{"num_hidden_layers": 10, "hidden_size": 256, "n_experts": 128, "experts_per_token": 4, "d_expert": 48, "d_shared_expert": 0, "hidden_act": "clamped_swiglu", "moe_layers": [0, 1, 2, 3, 4, 5, 6, 7, 8, 9], "router_score": "sigmoid", "normalize_top_k": true, "routed_scale": 2.0, "balance_loss": 0.00287, "balance_bias": false, "init_std_router": 0.0236, "lr_router": 0.000932, "vocab_size": 8192, "norm": "rmsnorm", "norm_eps": 1e-06, "tie_word_embeddings": false, "optimizer": "muon_variant", "learning_rate": 0.00624, "batch_tokens": [32768, 65536], "max_seq_len": 512, "train_tokens": 381000000, "max_steps": 8047, "dataset": "wikipedia_en"}
Below are experts of layer 3 (counted from 0) of a mixture-of-experts language model. Rows are named gate (a neuron's input weights, with its number), up (a neuron's input weights, with its number), down (a neuron's output weights, with its number) and show model dimensions 0-127. Each number is 50 + 15 x the weight over its row's rms, rounded and kept within 0 to 99.
Before each expert's rows: "mostly gets" lists some tokens that are sent to it at least half of the time; "comes before" lists some tokens at least twice as common just after its tokens as in all text. This comes from a sample of Wikipedia text that the model never trained on. Tokens count by the router's weight.

# expert 110
mostly gets: " Jr.", "ki", "ola", "ima", "ira", "za"
comes before: " |", ",", " and", ".", ")", ";"
gate0:32 75 43 34 46 67 58 52 48 33 56 83 69 60 41 60 70 71 55 84 43 41 49 63 52 44 83 51 32 66 59 47 62 65 68 78 67 70 37 50 37 47 67 60 56 35 36 24 61 34 38 66 54 24 55 60 51 92 47 40 36 36 61 57 45 20 70 76 65 58 21 34 49 39 56 30 41 34 62 69 29 51 55 54 87 43 37 58 51 59 64 50 72 35 40 68 60 24 65 41 61 69 56 69 55 47 57 45 59 39 40 45 44 58 69 81 48 68 60 46 52 55 50 82 50 57 53 33
up0:44 72 46 26 75 58 52 53 43 40 61 65 56 62 35 48 69 66 55 60 49 24 63 54 47 54 55 56 28 34 53 66 31 66 64 73 60 57 60 31 45 50 70 59 38 66 65 39 50 26 49 71 52 42 41 67 53 80 40 33 39 49 66 49 52 26 72 76 63 53 16 27 49 37 57 43 37 31 58 82 24 35 57 35 81 40 46 56 48 42 63 57 82 30 40 65 61 33 56 31 55 60 57 56 56 49 61 49 49 47 46 52 46 41 71 92 20 64 48 27 57 49 54 91 47 68 40 27
down0:30 55 41 49 58 83 45 56 37 38 30 49 30 71 35 42 34 66 64 30 69 28 45 44 58 62 51 54 63 64 47 34 75 51 35 85 59 58 43 55 77 54 73 88 54 70 21 60 62 59 45 50 42 60 43 39 61 33 48 54 53 11 52 50 49 78 43 58 48 37 61 39 33 21 32 17 43 21 40 49 46 73 54 54 41 36 42 64 44 55 73 35 82 63 57 38 27 52 56 37 45 63 43 58 37 43 22 68 51 25 75 47 65 34 59 36 34 61 39 69 39 47 25 40 67 43 52 35

# expert 11
mostly gets: " that", " which", " where", " when", " However,", " because"
comes before: " he", " the", " it", " they", " she", " and"
gate0:66 53 63 56 57 80 55 61 43 70 43 53 52 40 11 41 46 13 39 66 50 39 17 46 57 46 70 60 76 39 37 45 41 64 64 31 43 41 38 47 56 48 65 39 43 47 51 62 48 18 44 36 59 49 39 61 37 47 43 41 43 66 37 41 44 44 34 58 51 47 55 41 43 73 38 55 27 43 58 57 32 38 75 45 41 26 42 74 57 41 28 24 69 58 52 56 47 36 31 61 31 50 49 75 55 58 46 25 35 60 59 50 67 25 38 39 56 62 75 70 63 58 36 78 49 63 52 82
up0:30 53 76 58 42 59 70 52 29 65 59 60 53 43 09 44 41 12 46 72 45 35 27 49 80 52 48 56 49 40 46 57 36 57 74 52 56 40 27 63 40 36 74 65 47 58 40 63 49 26 68 21 42 46 60 58 51 38 49 53 49 69 43 52 34 35 35 72 62 48 52 31 19 72 44 42 30 25 57 49 52 49 48 42 36 33 33 77 41 43 40 34 66 42 78 56 32 43 31 61 27 44 59 96 63 85 52 25 41 40 49 52 69 34 39 56 59 42 73 52 53 50 43 85 54 61 58 63
down0:68 68 43 40 34 33 53 70 35 56 69 19 51 32 70 42 67 68 42 63 53 72 28 29 67 55 59 52 60 30 59 69 55 56 99 42 38 43 45 32 23 45 40 65 34 56 51 63 41 10 46 33 29 58 48 74 79 55 37 69 74 65 43 51 40 50 51 71 47 48 58 67 52 49 49 57 28 52 60 46 42 64 40 45 46 46 60 55 51 49 63 42 46 72 30 67 39 47 34 49 47 42 71 69 55 39 45 61 54 50 32 66 69 33 61 57 94 36 54 65 56 67 57 58 26 49 50 59

# expert 64
mostly gets: " km", " south", " north", " west", " east", " take"
comes before: " in", ".", " to", " by", " and", ","
gate0:39 40 39 46 37 27 44 53 54 45 57 68 32 66 51 36 41 54 65 71 65 43 68 42 62 58 57 29 37 80 48 53 28 57 35 68 59 57 45 52 67 47 51 68 63 50 77 41 63 37 31 21 53 76 42 51 47 67 44 46 75 53 42 44 35 32 54 44 32 55 54 49 59 53 65 42 63 66 24 53 36 54 42 50 91 47 15 81 56 64 53 64 62 43 66 37 34 65 42 36 58 66 43 74 48 82 50 33 34 62 42 61 24 69 73 88 46 81 50 43 38 48 50 55 64 52 50 14
up0:31 38 40 41 34 32 40 56 58 40 61 74 46 69 44 44 43 29 68 76 69 46 34 37 68 59 60 31 32 85 39 42 28 72 63 69 56 45 36 62 65 54 57 66 65 55 65 54 73 49 22 31 50 72 40 59 49 76 42 48 80 58 45 48 34 39 50 33 40 48 47 64 65 51 64 49 54 77 46 62 32 68 41 60 84 57 20 76 66 62 36 54 59 46 51 48 49 57 44 44 43 59 51 81 47 85 40 43 48 78 28 73 46 64 64 92 48 89 57 55 51 53 46 35 68 56 51 27
down0:22 40 38 54 41 59 66 70 40 55 39 62 37 57 38 34 22 44 54 52 63 31 64 60 71 49 56 58 66 61 54 74 42 27 42 69 56 68 44 35 69 59 27 55 42 55 56 67 49 29 44 35 47 61 42 64 53 50 37 49 44 33 43 43 75 47 31 47 60 66 52 09 55 44 62 33 44 61 65 47 63 63 41 82 57 38 50 65 41 46 55 43 70 61 56 49 26 64 54 24 47 46 48 78 83 51 62 69 43 67 28 54 42 74 63 60 52 34 56 65 43 52 64 66 44 59 49 63

# expert 49
mostly gets: "ine,", "ation,", "ies,", "ive,", "ed,", "ice,"
comes before: " and", " which", " but", " the", " including", " who"
gate0:56 82 40 49 50 45 38 35 59 69 61 44 68 57 56 82 52 76 66 44 52 57 64 79 40 34 52 36 53 68 33 33 38 32 48 28 73 64 29 63 72 59 44 37 59 30 74 54 34 45 53 55 18 50 59 25 71 63 74 29 49 48 65 33 48 40 28 72 66 49 32 49 54 50 39 69 37 65 43 72 18 29 55 52 33 71 42 65 44 33 38 44 53 35 62 13 57 42 57 49 32 60 38 57 52 47 17 36 68 52 48 59 45 58 58 57 51 72 40 50 53 73 61 54 49 69 58 58
up0:57 61 38 49 55 65 47 38 65 64 52 40 75 64 68 71 29 33 74 45 27 85 28 71 31 59 40 42 42 60 31 26 47 31 44 33 51 37 44 41 71 69 48 45 55 44 53 11 42 63 51 56 11 54 42 43 73 54 60 32 35 50 43 12 48 37 17 40 58 29 26 45 65 49 52 74 45 60 35 81 34 24 52 36 62 74 46 46 51 41 48 47 44 52 59 36 59 55 73 57 38 43 27 57 43 59 21 25 34 39 73 61 55 42 76 50 44 51 37 31 57 55 60 49 27 64 46 46
down0:78 63 41 46 65 35 47 59 52 30 69 37 17 48 63 68 53 67 49 63 28 57 64 50 50 47 20 36 71 36 63 29 60 67 50 68 51 62 72 39 27 45 21 50 46 51 64 45 42 85 28 59 56 27 55 62 49 54 80 63 53 48 51 56 52 45 47 55 61 65 68 30 36 69 58 43 69 67 45 44 42 46 45 64 54 44 45 57 66 44 34 34 42 63 74 35 39 68 69 54 62 15 56 39 48 39 59 36 63 16 50 28 51 53 62 57 52 81 48 42 38 37 43 42 56 81 39 28

# expert 28
mostly gets: "–", "Personal", " also==", " Binomial", "==History==", " Died:"
comes before: "\n", "|", "The", "==", "In", "-"
gate2:55 68 52 59 41 29 66 44 62 33 43 51 58 51 38 56 66 52 32 44 29 31 67 54 67 30 17 45 56 62 29 59 52 31 47 43 48 18 39 34 63 24 58 37 30 64 44 56 65 62 70 57 42 45 82 44 68 64 30 29 46 34 61 73 60 33 61 64 62 49 30 61 39 43 18 51 56 77 50 27 58 42 42 61 43 27 52 45 21 60 39 42 47 51 61 44 59 37 48 22 85 65 52 58 68 69 36 43 31 38 43 18 44 77 22 63 44 41 95 68 36 35 55 66 47 68 51 41
up2:47 78 63 55 73 59 64 54 64 48 51 43 46 64 26 48 56 57 13 42 40 46 41 46 52 37 40 27 72 60 42 81 36 50 30 35 66 18 58 48 69 23 34 31 24 47 39 52 58 41 61 46 47 53 51 46 45 74 30 31 62 47 68 69 43 27 57 86 60 43 51 28 40 56 23 56 73 77 52 31 61 66 42 53 35 47 49 45 42 53 70 41 48 63 49 36 89 42 65 27 77 80 38 64 53 68 32 48 28 38 39 19 43 70 29 53 46 35 75 78 34 49 11 63 40 48 39 44
down2:49 49 38 55 14 60 45 48 66 75 56 81 14 77 51 40 32 51 57 37 47 52 74 48 61 68 61 27 40 48 63 41 13 56 55 39 48 38 54 57 69 55 72 62 66 21 61 43 39 39 46 63 67 51 45 25 43 69 42 48 54 50 44 43 73 57 52 34 38 32 56 58 64 50 16 42 46 57 39 62 32 52 52 52 63 56 49 40 28 36 66 66 63 44 18 29 44 41 41 35 54 56 28 52 67 49 33 50 70 32 34 68 40 61 58 45 54 22 65 67 50 37 38 42 57 39 35 38

# expert 88
mostly gets: " US", " Detroit", "BC", " Philadelphia", " Chevrolet", " JPN"
comes before: " |", " States", " of", "'s", " City", " State"
gate0:48 63 49 46 70 35 59 80 28 42 65 43 57 73 34 65 37 22 47 49 13 42 51 59 40 47 37 30 32 40 58 40 65 61 54 47 37 57 57 73 55 21 79 56 70 55 66 81 66 36 80 41 65 74 42 54 57 32 39 54 58 70 43 24 52 76 60 43 55 62 49 57 62 47 24 53 43 38 70 60 41 26 56 46 69 71 57 60 32 56 51 31 79 53 68 59 26 58 32 34 44 59 31 60 51 78 39 61 37 59 51 51 52 47 21 48 62 37 32 46 59 51 00 62 85 58 60 41
up0:52 63 47 45 68 37 43 72 43 50 66 38 61 82 54 56 56 23 57 47 19 68 54 69 35 39 37 28 29 37 57 54 71 72 49 42 39 60 57 71 52 16 72 50 64 55 53 83 52 34 82 36 80 73 55 56 56 32 35 49 63 64 43 37 52 65 61 45 37 68 42 52 51 35 32 45 54 53 71 60 46 45 45 43 65 71 53 65 32 47 45 32 87 63 58 70 38 53 50 48 42 57 31 58 62 59 28 62 28 55 51 45 58 34 37 39 65 35 34 51 50 38 17 71 79 54 64 61
down0:43 63 47 65 57 31 83 39 52 23 63 68 50 59 26 52 38 30 42 50 23 13 57 58 37 38 67 46 38 25 31 62 68 64 57 67 52 68 67 59 54 36 49 62 50 39 62 81 58 31 74 45 70 54 94 35 41 10 65 52 52 58 46 58 40 86 38 43 67 75 30 66 47 54 45 64 47 52 60 62 39 52 70 59 61 56 52 52 33 43 58 16 36 64 45 36 70 51 35 37 51 59 77 42 43 52 56 53 37 75 69 43 40 46 32 63 49 54 51 27 35 68 65 34 47 36 66 21